{
  "num_hidden_layers": 9,
  "hidden_size": 320,
  "n_experts": 48,
  "experts_per_token": 2,
  "d_expert": 416,
  "d_shared_expert": 0,
  "hidden_act": "relu",
  "moe_layers": [1, 3, 5, 7],
  "router_score": "sigmoid",
  "normalize_top_k": false,
  "routed_scale": 1.41,
  "balance_loss": 0.00019,
  "balance_bias": true,
  "router_logit_norm": 2.0,
  "router_bias": true,
  "n_groups": 4,
  "groups_per_token": 3,
  "init_std_router": 0.0369,
  "lr_router": 0.000566,
  "num_attention_heads": 5,
  "num_key_value_heads": 5,
  "head_dim": 64,
  "vocab_size": 32000,
  "norm": "layernorm",
  "norm_place": "pre",
  "norm_eps": 1e-05,
  "positions": "learned",
  "qk_norm": false,
  "attn_scale": 0.125,
  "tie_word_embeddings": true,
  "parallel_block": false,
  "init": "normal",
  "init_std_qkv": 0.0186,
  "init_std_o": 0.0186,
  "init_std_up": 0.0186,
  "init_std_down": 0.0,
  "optimizer": "muon_variant",
  "learning_rate": 0.00175,
  "lr_mult_o": 1.5,
  "beta1": 0.95,
  "lr_head": 0.00591,
  "max_grad_norm": 0.5,
  "warmup_steps": 200,
  "schedule": "wsd",
  "decay_fraction": 0.828,
  "decay_shape": "linear",
  "final_lr_fraction": 0.02,
  "batch_tokens": [65536, 131072, 196608],
  "max_seq_len": 256,
  "doc_mask": true,
  "train_tokens": 849600000,
  "max_steps": 6682,
  "dataset": "wikipedia_en"
}
Below are experts of layer 5 (counted from 0) of a mixture-of-experts language model. Rows are named router (the router's row for the expert), up (a neuron's input weights, with its number), down (a neuron's output weights, with its number) and show model dimensions 0-159. Each number is 500 + 25 x the weight over its row's rms, rounded and kept within 0 to 999. Numbers have three digits each.
After each expert's rows: "comes before" lists some tokens at least twice as common just after its tokens as in all text. This comes from a sample of Wikipedia text that the model never trained on. Tokens count by the router's weight.

# expert 29
router:464545504510500533514532509460502520501509499524479495470498496484513556549515494426497510479519506538511567494526518493483456492473507501485522486504516485486513501526471510522531480498484478464476537496459482509520497476495491463472541543516496487524476494507511498535483492508485470456474523508526511548467501517489518531482480499515466480511515519492529464498516508439502470483502533479488484472501468485511520496470474492526522477527494478499499504498496521499502526473484510
up0:495514454472508507494556499446473446500476511522548460487507486502502565501481462463526477527503464512459506476482552520494483454490488484475506525559504525512546488511480532495505503506514513478515494508498484503497518474518524544536496487560529498488487516525497531485532496501491466544532457513494451512471461527514510511529470512472510508515529501535487463479476487499499513474531518480485485476500484482505519486531535535517479510512485487474495549534468505477466473489496490
down0:511492488490509478512515510512485495493458528483509509485485529482490534526537513489492524464529475554484475475481486485523522499488461489473536472507552505520542515510467517484469509480517484532516526511480458495531544515477500478483491507475524465526470481496462436474519514510513480485525495461499492485466522528459473490499538541499491523488505498496525492488517487511503492556522487512482490550509453502492526519558523518529483532517533457495503566485488475510501520474467509
up1:516529495521475505519541475449492510470497504516493536472503493517506496523506533435551515486497544449482465496533550484452524509512510470543499467460501512513506493482539441498497460485472466519513497461517511497514490517476460450504539505479518537508493512507541472526480547482520506516513475510472480538497546487558518480496535474525514495526503477500497508505529510488456512501515499531498493497489465478484564509486480536494484523520502485480524503538453523546443488520475479
down1:523503498500497504459524474515483510508461521516512499540507516496477531471505514457495508496471504503494491485483468486477510505477494502551502484496511509501530448478483520485532506483521538551509478464453522483520496513526506502498498523521475491523489442501501454481503469526502465432500492479478480488491508490519474544566512532512518487548497503513477474497463495508486484503493481522514548476528488458491509530497495536509505527484476497504494522504487502515507514514507501
comes before: "s", "ed", "ing", "t", "ation", "ent"

# expert 22
router:566511483499499496503486476539519479490543465514512530512526496514497496471463512502499491482493475499457588457466527495532470500486527496513497498526474502494479485489496503470498484507464500532528468475487514490524543474534521420481528502493511433517498499498494478522494496467496515522516497513532469407480511482490469462489463493479491508513504511491472454492496526513502499507492518492476468512527468492492486471573501487496467496491522483493502485481508506530513500452500508
up9:511478494469513519546528493481472539500535481516501530530517512501467525497488496479456552489519475469441532508476527480480469503491490462514524510471472529500500465508503517529475450514512493532549511468511522549469484510502507482496500448501512425513545477530519485551482508492507441512483498533522469473506479474540485519441475533535530460497516493508493549480506477522494483500482522512476494510518533488497467499532486510500475467465500498541520501494476536472499472509527529
down9:550521547537468467510488518507522467484495501479506497463490508480523507487519529503528478530515473472516502527518501514506499485495465473485486490479484457503513512516501475488559535497469529504462518523475491511492498463509474489465518534481508518482528474490530488468497490473507466493506483522539485469496522494504480473506506526509509503502460487495493477494484500511568512513507462498488448524481586522513504494508477536499464506551486493459491518527545530472510487471475549
up10:448508502470482478496538512521490481483500496485525525494466523506492454462507466490501492505537479515494505478504503509497496453478499486499477513511466504515505495536548434477506495524527573529475480451512502509519494489519447528502489520511493458475501503457514523482515487480476477463537499533489494447471506509529530538477495542489498475531522487563537498524523486520509501492478509480519474508496522505458452478551473475507481503550524486494471517475516510494517496546495502
down10:514489500522513469508535469485502533505487553497511519506510482527517475454510511487500487498458536466524550509503448515481497491472465535466484488512481538502521527444449490475490501471454475497512485506489500483522506512451495477488486495525532491497506464522467513481504494489480455524539474443515487541515508498498517516519561492521494505518526484481525521495499497473473525515513459543476496516463470496518530519522486542491509532496446543488445508520478492473513489479458489
comes before: " |", "|", ";", "===", "|---|---|", ")"

# expert 20
router:470494516483524504482505519512530531508460490458485509493527545511534518495505476494490514489514526460540496519525528506500543522497448515496498487484501491513507497430547460474495497535482538471517535513521493502488548458452506466501478520521488524500451470528489514510500508503450493508460512478481465509468458431490519494489496517469492518504467505527493503501507521497492520515486476503501492526493492520509515518502495498496497493490533542461531517523517504508521491487510499
up0:548514520517512494472495519501478558491507497477481508509473484516531473493533505507520531572493475481527487529511507472529523482492505467517473518519481528448502490467474498524502494531515560508503504473520490524520543505470507499476439517500484521487499510525472498497466502525516511510478504497469541524478484437541518505492492524515501466464512534536506515484502489514509499504486530467536513483482486524491515529470498471533492506515572541512536500472538479537526441490540468
down0:523541524484478458471484501517488486488505503503486492492509508522497497459499490520498515473506518493523512557494514517513478490440491481511535489527534513463490485483496546522528489472506499535523508486459532559547528529456507466506469527487486523516548488531478523495523455469516474490497482461531530509561491501524509521500504507507542503515503513490487495539476540468473527513540443503532515476526488521463476500483515500503510536505496563497498460537493466459504488529529519
up1:457489464483482506538518443545510452442544513481496529468495570488498500532463472485504508522494513509530517546505523520490487493502481492485487475462515476507478536449454469505501509492512531464517489494502494509525477489456515507493487486520521507500449471489449525520499546502454553503466510515497502524496490514474544503499486487515504455499470484502535479495496547487494524485475517506474493490517506478548472514508501533444506529517499478480511500527482466524485533552488456
down1:508489536512505508484490497512489509497512476525495520520525511506511480497492473513528517461498491498524502548529490547475469526497501515533486478506511506437535464457520525481486515521486531469478468537533529461544490511472539499474490506486481516503503501499507496480513531496502519515495526511540505523470464496485516502468549477512509463508488485502462506492538532478484502481445487505470452525468524475505519503486492544500514476497480508456482518540512518453469485523516467
comes before: "==", " by", " in", " ==", " on", " of"

# expert 12
router:536511511523519447466476500506457506554493521506520487523400540453530516485507474463508538547518516495477497478493491489487501519495485518477480514539507501488525539500506492530554504513521481498474489504507529494542475543545505499530503517505538511490473482528516528498490533535518499517482481497509527489527473512465510458526510499470546541485516503495475558509503499526478454512505501515494509549487478499470501544536469549469482507470475522495503520478502510507518528489444494
up9:551498485495506474476531496482498482494530523526517510575529512534493489498486484485514521557487541518478497510523509436515502531497516457512476528477516498476460510463476471514538477516545511522496486506557513542527519481483478461518460497501504493481501488517537500478540500505501476515495498512491499484531533520488476471483474464487446530496523530509537519480494563500462479446476489517482477504491520515530475519536499492474515485492517493513505494466503527493483525521490457
down9:547508465486489494515484535495486538462530500544517480527454493487496440509491553498477472491512478513514475506487475526547528496488457480503432483506479546434535513475510517516498469471545473514478480507465527527506483475511520475472533510490528477484492500522568518490469507477526504530503535537479510497510507513517490479561485514484493488460526534446535503472481518495528496473486523463526525529501487516471477500571479521484526490500516471500500476499515488486485503526478514
up10:537509430510515514503474524516579496510522508485522542522482466502472500480466523469502478483481475497527502515500470459503512555519514510532512497488491495510468501471501496513512498512520486501546587528478482480499498519511507513482494496468504508545467518529499548487499519432488514456476456464497493552465458508522472531487516485540466501467551510508510466520505493538474493503536504533466554506506483504525512470489467457509518513502510477493484498465496535513491497508505523
down10:495453459498522519475525518520520510494545488538471483534460469519525510457465504518464555485527506483484495478566523502487519471454478495484534479465498505439487530536477494494513520512463501499535489515468530469488479501506537467508503528474507491537467528526547522478482523480472569542497530508494500508544489497517510507481477496528507487506514481483482518522488539487498458505455527489530524553493480522479501517488501465520508491518535488495520462515522492491522493469470511
comes before: "-", "|", "\n", "The", "    ", "In"

# expert 34
router:518503479468500548503523509530493477480523531484541502499505490546513507519467503465494512472498476492477526518491521484515487509504566496535508472502493551494478535516470477482500478459528488526527469501514460490448525486486498514530486526522478501499503472441545514491480477462509518550494449532519478490480534474523469488520470477515508471482525519479493455495499506491554502465486517500491484478491503452508483501520477493560470530451555521471535508522501460506512475516458506
up9:524522480486468507514503516516482494527562535503490530497494508537516572467463513495490527498507507466538474545458501502500495567459494552451456472479465546465522479455508455518496503500530480507509485520525465459501467497495483498514496507514482509486469513496539492496442549436490500480482537509494518509514513518530499556532501499467504485478489475507528505561478509506505496517508510505501548471455511482526506471474460504502491521486517508536481488529534478512483468528542484
down9:479468508462496533536490490488533519525493514484505520468513508482523531522498514516508484465506533511507530486521466519489434499465474519496507485514504517480473447545479488495482456484507518521528518511537514511483483479525462504507511502480515476512526452499463461546511497501513460509489490475533505479506512486536468508498481505496479483495521519491468474472523509525523491520456523536487473459513443542437505474530530518507514472505518569473523482500434470520477518547500480
up10:458484518497525533536515520482482480468505489517522488504500476550491498507519452495530518477492486538457513479527500512532505553530533543520485503521518486468464527491527491499467504504496465514474487481574471448434517503463492463524524488549487493464506517471516514458506508472506529532455513525477496488521488493527509496450505497472484507522473482518542502539526476440546464477503511501478500495556501474473464517503511474504481530474531505475489502483482475510500467496534523
down10:489476553514494487510487519508505478514488486483547472503459522522504536524560511482522521519531493520504514516497492460478484506465497471529500498542474503511453511470506502500509474489494502539476493503493455517517487513460506486524492498493520404518495512517505521520511523507568514518534488453514524518543475524523492488491529487487496516474495461528494523476505508491528521524502517469485473482503528507509556510480462495490472515511517496455501502489505442506504490428465526
comes before: ":", " |", " (", "---|---|---|---|", ")", " career"

# expert 4
router:518541515530499494502485504555506527472489471468501483502461493511523483513505501494502522468461458521481471484439496491507505519492503532499499496562528505468511509524531485450485502502490513511478478500519508464511493485497496517440475528542479489439414491518527494477483543493492526508494482495491514468565522504485528471505497517520466471526511509456509530513490505504483478481468501488518512545501450508486544515493479500474507490495464543478497509493461476498484508490517467
up0:496495473524530447491443505497534500483513534501508532462494532487489460492478508508511512450522501487490506513476495512502548499479526519477505475502503501488464489483485530491469513470554516538484507537542524506446501476499529536504483513528436507528438504475513473513491459486479526507497478534511484466492515484494466501482500503526466504468490506510510487516482482549504480512503553469502510495501436476501498471519514456464502495551487537489507515500468465520447515472461504
down0:525485506510507509478501538472516526518510452516516495471470513516512512540515450506437427520495535524510512515502524482488453470492490511497483515453473497512485497470475516575444524491507482469463493497519468516457477515526544506490497508492499504541519544502481487475470462528509509512511515503512466527486511510515520522483527494458463463515525487498448540524538559520457480537492456502551535526475497484481489535486513506519495552528438466573520495512524479458523516525499495
up1:469484532523468523540456501501514500456492477446547534522476502534485474520524517501505526523485454535549498534499502484482510477449513515520497461534474485521523505498483456478466500501550474516495492543490491467462489475476556527514481481488519496494468494529474512513507516513480486460485495485510548492524516500506503473454507482511465525458491486499516469500513511502443469510554526525501508486475508455503530483487503507466493509492504495488472511470469467533497488500557484
down1:507499511485488466537474493489455480495467510541517525451556477496512527434523528542501484480487501473496478452485518501472517484550513476457540482480518501492514500478523489518450506528497518476480496456519502555485474492504463483466476519467486482479511485547526517483495500491550552527480542509499492484524480502465529485515568461478537501503490478501493558477538477519498527503505531533497510511483518488531461537525541482493516458517456471521478477489528500497501533555482468
comes before: "\n", " The", " In", " He", " It", " This"

# expert 11
router:469469508497488515495462456537480528498513472500519466537467471484521532498502476505466513436488525516530495462514514497440484452505504524497508506525490518549504528536556474497490485518473517461518513500487514521494475520517539525472503508515479516507502473496458529495442540518492510518484479502508509501542464509474501507503526520524497529514517484463478488492499455499516499520485535514494550524480504541480515489531468483485484451467452547480485530489515496506541486457514455
up4:492504493495483498533484502500509451507534480485513476481488517532534519572475511527508497486554516491493499526507508484503491482508504520512514553521496494508553454500500562535510527466448477548510524473480493514498487523482517481576477530480496485494501447461490515485495483494486534491504459488482461519502491468435484453499493488480483508499487494496493481512500498476518502491484475491515489486518520473487476510550538477464521519492479521485512500541461464485494506535478497
down4:475495458501521486514491529537484502494490494533480491463518504536550441484437454507525499488520519489519474485475470480500526500487546495474487523498492512499459492512490548518512511542479457524526481494530525495482498529527478486490489488520442518496506479454479537466527483514516491500494478485514521498494503488507490506483513497548504491534531507482508532481477463517500512578508524509482443499526515549475495541434523546512473502508521489462487491525482504489503534504484474
up5:490502488483477512500526521513534482491521474466520550494487485524556472514498520485491468499493503483477475477512516470491487488526478505507471512531489517484486518541461508559544488499464501463525516484525474490447506498502478545548497489497482535541531513505528471519506501472489423468477460456466530489492497469484459516513458483511452493491563523455479501508516527486495480519480542503507500501488522458526474533500490474491508507490503529492503517531494492540456485533497492
down5:546496536502470544489498502511508516461523518509516478497481503552484503520528461518487511474528503491455500536494518494505488524494466471468511499510530558488513507499479490534504502505520477495493508454477478475523478467517511504492489550516475532493468487509445507542508517501496508512517511464532512443453468529458460450533510517492487494514512515425502485476486472526452518481497517524541524505494490524513536514523472517512530498465453479453490493524474505506485492505442508
comes before: " |", "+1", " =="

# expert 42
router:491555515474510514524519494479493532520512473530489506530529488517484496476469505498522496510525494474508486524527514475475529504493501501485435519486475494487506526452476474487512499449454524478545489477504467481517523511532552523495513497475535513491518551544529474511494538555461502483483464497486509507495498495496542541511478490496541485529493505495492511504492476499482519490490512503521510455462496513499499486482498486481552517507482505431500507493468495499486532502450519
up9:476509500493462472503577508499508524491537500494483488490497459513498469520513500526506516457458458539499525544545480478546502537494533495510468488523516484508446500495501520485504473489466494521524486498472497507491487520482480495472469533509526493521509506483469467476478521496483493519529515550489490498508461474516498490532457476515514524511484527488509494521544521508493477538482526525550481499471517510476490474493497520468545478494461525485508518535503493490495537489479500
down9:471477505513503488478462538462482466530492481517506480488499496482493467497482459581527505529470504494534512545505492486458466501481469547529501488503517501464490508530493505467494504498481476546478487539486505524495475517512501503460488499439540474430508474484434500456511478523503487499504515509528495498517473518530486527473532517512494513514522570474480483486492478550499517543521495460520480529506521489490549477501534506427499502580510488542514526492490521518493520527467453
up10:492495473509507500437452518520559495485480459502529532493467480513501489534499480419467494530477477475511475501498501535490468489537510491535526552505553474476490497476508528509473515500471505465518485535523557506484465492532540564483509492520495508493527531512503484462482489511483456524522507491486520505505467484511484515530461474484464498504481469511519533508499489528478488497470529521549519513517495511511509457463490498484524520528534475492499540502489486498473549464540523
down10:478514476535435549508524491507523556512505505488510517469515463486540495540480472473542511470556454514500511497471524472511469510513475459515524505516493469529464467497463527509568537477505510527526508492481496478488470405475509511515484489502507513534492506507487479502497440491492487510547499504505529521510500486458465480548481470506482470492481487540531484492517525489498494470484488530529506458541511499506542472507520536489495503539471538491503537469488537499514490491520520
comes before: " |", " -", "·", "whose", "ed", "tic"

# expert 10
router:505505486470505526511496494505508437464484508483489462526514503524444529484559516505458466505514489476483532500510496496496494483490525476524515495528528493526468456514481532484476520428448505486542506474499465557488499467481493497543523565501522522498512524484485527540512536482504514477499481529519508466466537522503513474508489513485494452508511511511529523494465517466480534519463533488508483519525480493503497487506492467478527481511479487464509484490491498530531500531493482
up0:505516480487521533477434530479457479514499481513510479510524489507461534494527488514445453522488461530551495480500514501509490519484498544550475524506500502514505511510510519510489476466487463531482509524531468456462520515462473494529489494479519530496508491486484496528504528490488505417527517532520498477495483498551513533543512540453472495533445474505507509520500523515497450468519502515515509522521463512509507494484551482514513501539500460514543466476516508494523459465512432
down0:480466535481527496499500480490532480501450492495448482552511492511535515498459501517484578563453521482448509521530509464505531470539507490507454516483461540455481531477479527486515504531515541503467495467502513479511494502513495538507494490494465484520517508490492502498481521505505504494466491502490462510514435463493494529512533479540503532461507486507452524517516567525480496546503507532506479497521521482499498479519517474467479497466506541500520528512530520491540508523542523
up1:519497500557496446539502493470543513491485566480521498523494547542484524472466480511532493544506508523485493508462462471517510470509471473520475498494504504461527485520523498507500523504546461520517518523531514518503512510486515480498569529483504505491503480471529492511490454437499525563501495512489510456472548480503459482531501520475504477486485521493496503498485485456498488478515492498463473527492521513523488470494465471506482517498496459526528553514465528523536478502519534
down1:471505468474538495489531529471531493544499483532501529500498492446478491547513500536559502486539486498501516505514467509517528479520515481492511523531525517505474543494501510486431485512463513456456474467509512505476513492534506450494512511482536493507453503469468522491504503481467549561495513490460539490501504526507521503502488441491494494466507529544491526508500433499543515515496511544487525469524502480538474543490527537531485461563474469505509525518500536507500525500471529
comes before: ")", "),", ").", "):", ");", "]"

# expert 23
router:502512515536487528512502510507514462500510476487502532499528475529499491525455490508469500480520519551519480488476512488544521450515504483517508485457502539487469508469504527458497535502507500485458545519489482496480479449474508520464485549456489531479533495490514489509537535496500518494475506513485508492479524493495516546485467505536480483491499525510544525500467487500517527491464497492457496538538495547491484428502548513484480491470496513506472549510511492498494513502492502
up0:490520511507501489501463508507469514458522508521481507497529470495474528490468529504522502537495465504502516488492517486503504515544497528475445452456499478508452468540534486515524495509451486483488507502527496451490506475503539461497484484509483549510486475543523482523511446475453519507501524513482480477543548468500489493474493535476505487509489506483478508458516533441530485501487494507520495500543457470530487509527562486524476577522511495471478466452479499509504495486496486
down0:509501455477491488523507507489521484494522507484495452540477510452532482470529547487565491516514531488503528450506487513540482490499492469504502468511510499514474510540455515533503497469487480505537462462508496453472517453474481574495489508476485550537479551473488545545505516486539534492520492508485477476523509478516536518463483503535478456499544539541503521466503471501467479484516483500533465499488527497483476516507509524469527534513535467485525533478520527504526521546501468
up1:495524473513527502489506515537521438486487458509491544515495526484507464526502482496529530485492500522474526457451479555495522500493488513428491507491451485479516501472509522572518508516471535545516540478552500529488512492508486472473498568463508492505523513526494517476531500485480503474492548488490532481475515535523528509469490518480484499480463464548496498520480484434525516551501517504552501493471508464516517455514492490452542489511492502514534483516537453531500460460491522
down1:490522463521513491498411488529504490462473516539489467503494471554538500491547460504498488501475462504523517518483512485499503503514512532516487460502486547484526549478509487486497528503510488492493503501555463514512499503484477480482525472482479488544491493487506525483446464500506489503531529483511497486482477490510510492472470517460508508484508503521535479518536505504508493494500507488494494555505462495507493522496455519452476506462490477498501512513500521530541558490544494
comes before: "\n", " The", " He", " In", " It", " This"

# expert 3
router:451495477476533513520450511472513513480503500513487502477547476540466475460494523478499517521501520459519467505509514508530466504510557500467504493470495443481506456470534512476525502539486497503491493512466459517502522518494468434477491504499509497485540513487453507517513517490481494500507530515485490468491475478511523505493524508459498457505521512527498506510484494471547504498472492481478502466486521501508504463482544495478519483459540491522490479511507485502468495516504477
up9:510534514535537479495474524457501468491514474465574512481514457504495491511526510454520518504479501494542501475492462555468457491506495493513487488486476507466482446502450496482501468479471512484496488519456518498490476486495483512497493527480504464491499477536491497477542499539466445535535511507498497444471518492468479475447557528522536492446478457535466503510529514509511508518508481542512463511521477476508543502518479495581532513504538511486534551504499506522505511516501500
down9:520465482524472499551511518503511493483468456486495477485483509486528558455537479498531463497502475480487504532503482494510478527500505509506507499489483501478488507489527514566512536531528535501525464499490498488488517515487481514487510525478540517497504514482487530505562478486556520517502489478513499453513497507445483497511495478454433471466458502482539521484488478484445479488544513488484481480503440506531512517507496507506485503470527490479484486502484555525495498444461489
up10:513481489493454493482501476503486498477454520514500517571485513504449513467524480467493502490479503477543510553482500510527514474518555477515504492498508539511477537492475502539479544516456496482513514535549485525481484512509482498506533498513541506527545546491477495514494499486490500485494497516530516537488486497471526484463498527508538510503492460488486467477507503487482492535507552489412488528500523531535483532494555521536504463535490445466459528512488497525476531488445516
down10:487520535494546523485523547495526463509500467505460437476490517510493487482505453488513543485502493546533516528445525493537486546493481561471456496537489485479511471561479507541468479479492492488452465469510516511511493454474568479486442473497494526501508466512469496486524433496524516533496499456516532510487508478498492481465521534519539493517499469503514510529510516503518497523497475496537494509495481504506508533504538461479498505499546502488490503522510520518482476484496497
comes before: "-", ":", "\n", "N", "W", " by"

# expert 31
router:535496532512514442479485492494451517551485504500525480510416526465530502485497474481487526538531524502477492501503509491476488511503470508471477510512521510497514548483523509525555499521529466483470488501490536492523472530520506512535506519512536495507490463523502530514504542529514505519487463497522548485533464508475511467528501498465551548488502485480455537520496488521454458524497521504483503537510496511462520530510476544493488525474498537516511491473497495515521522494438474
up0:503480505460483497503520499486498509475527488487491490510481488537500509490501510499492558519509482509513518500505513488481475504472456496479494535508466520536534532508462580502477505482510489506561458512513497494470504466516513483468489501473500484509463493520493494488467544488490442506459539501485494453503503512523502490501472504549419465515472516498522512526505433512503570527509514490499499509520495444485497482526493543509487481481496448521515519486488481543461518505496488
down0:519547482428529477499479537506506477535549510500516537481492517459481526467493492502501510500518526515486479495447505505501456495534544524509455535476534469537524492504508450497504501482482481485513469458505510513471535479540470487526468492495445516491462503488501514480516502518498463476501513513518476526493481513467489452495496496496491496519509491490490486494469495524559521514526495501482531515533525497548464512506521451529491528475535483480490526492524487459515482487545464
up1:482511504468475504520512526453480482527516505512481502463455500438491479505477506514483467537474517518462492518457491475518451509550459525453498423518479488500501493487483476510474489490503509501531536476514529470517502493479504510527521525492502466504504545460498503539499474502481496497466525494505536516535475495486507480473467474511492449543531512499498557533476537530480488474455524494488505513515473492510517508478451528448509542510575514501513492509515460478427482527514504
down1:497521530499514489476498468473487460497487527511505478483500469476506521512498500521488520554520521514535493475464459481526501480516515519485470511514505527539517478513499494513480502501476455513503545483475505466488518532497474448466539484489527453530481503473484497483505477516486486537492514463513493466509496511446485482506481545548518487480472513523496526503485519466480501513528453492503544459519550497493484486498479488515522451451483561484528503518502512566551505509543492
comes before: " the", " a", " his", " her", " their", " that"

# expert 27
router:536489515525518470483509482502432506531505527504506468533464523455509540525515457500455506491506528492450504478492490498464484517523496507461470520549514513515516526453513497533518467502507508474487515504500528512503463518523522509527489512511515516480459465502480550487533533530527500536447481492498514507495471522443493466531526507481518536487543505507511549522516511540492455498457522559482495472515490509466485527534530515493476474474500511512490535495510489514514500462442488
up0:511497521478481517511549468496492488481539519489489496473490469524506532495487466551446524503514469477485514487547519481479534495522457494467520479469495536507501471503488519491519448424508496526460521481520518513507485493487499515488469513526493482505497472486519517517526465472539483495502495521475506461480421480484516475527470487503479502431518538508479555536521495523536522507506514538500485531539544464529471508471493507524515484524451518456498505520456512502542497518468510
down0:508499502506519550529489513570519509448498513526507500506475466478488504481452540522459521472528526507483453504482531507498473475513502479488456493519509466483489440496480453515478562466531459481524518481527525476487505498505509530531461484545549462516513527484562480499512494471530522479504488560518519499496495501506512479521525545514505449449506497493468498501531499514540506515497502451503493507511520476515459512487496510506466557485475503470477500509516491497484476544511506
up1:477524468472510498516480479491526503526534481539460488509479495507482482523495498486494474507503496523513506480516486479500485491526482500491476489496486503502526503487470499472468499478451467514512516487474499525481495505465507475524535542515482461505515492529485523479521505491498508514480483465484530514513512531467560582544514530503488469490524509505541492513552515485469484502535512510512509450470460472532487509531493474505486501488512505542504509486475453464463513492495516
down1:507511505479497491459497513487435537482483511487479481481556496486509499457504537523539557437473489481547492514464484480483531501463512488479514517451509504528491507475489506540460535549535511536482508465515497449515453500524479511495470507464530484536511502451493502485526528522536498529493537507509484540443501524526471493503508491469485524455527534514485489493494476492448500519529494509498520511512497499506537507514517508518492470508533490496495541496488513517509505500539517
comes before: "\n", " the", " be", " have", " make", " are"

# expert 1
router:490472502483481505544542496493464503504472488491490487500507481489472506445487507506518471459523443472497460512504515530504526517516492514549563485523494446555508515491505478522520505452482486493480476485517476484511550522505468520495511505470522457502524548505511526484505521522513514524477484487506542497499541500508471501501518424458508493497519504506514504528524489511503518538483491510517477534464460520525501509496488489477492510544517491520479541580533490539473512468471510
up0:496464512494521472492499485446479534533516475476515481545473488492472469504527516573523477516539480474481469510518492454440478501526496526517472501493551516540529503479486500506492486523495496522521548511507519500481514507471501504470484451494524467462486519529482441473502519465475503512488477520496481472479499516483522534492517508466475466511489547445488489476536503494503500521546512493497482523501505499516472478524518477488516498553504495517517500532542529488545521517512514
down0:513517496511523512478463481487501523481499505485506493491489521532494465506469495482487499507539498489544574548498504506466451501450516538470503465470474517512485502491526589554506457474541509502498456476494489487512508484509478543500486517484509464531508487492524515550516518517465526530496528492453526468447459518505499471534489514504483512509497475491552482501478498478452491504459539533521489512526491527485482477511524519516500488494517508497504490483494447540471506502516507
up1:455473515458471551519524476496511492504496444501518491521486501549523468452513520446520513454515505507456506519511510503498479502522475484505530524510517512495460499538458518512486512485509501486509487495506482520509556550554496518498501503483491510520481552508499494511503489486514479454482520504476506462504468479519491500530512516455493521492535469500534460455469471499472468508512497562496521495471540503499472478537482468467528569516543481479432511503528498469484490489493521
down1:546528478488508466477522481490505532517483534474480506520512519480458539525526494506521510509521457493484500488481476562529522520491495487489489515499441551503484484497512545489509434507541527517489476512497465480503441519492505502487440490541501496505524525495478515545463516505513487542504503479482485441524510507480503516487464482469454509507539499495538497501467499512468528523484473476537463477536490504484466522477439481503496520521520522510520511500530480498487483552525522
comes before: " |", " century", ")", " m", " place", " round"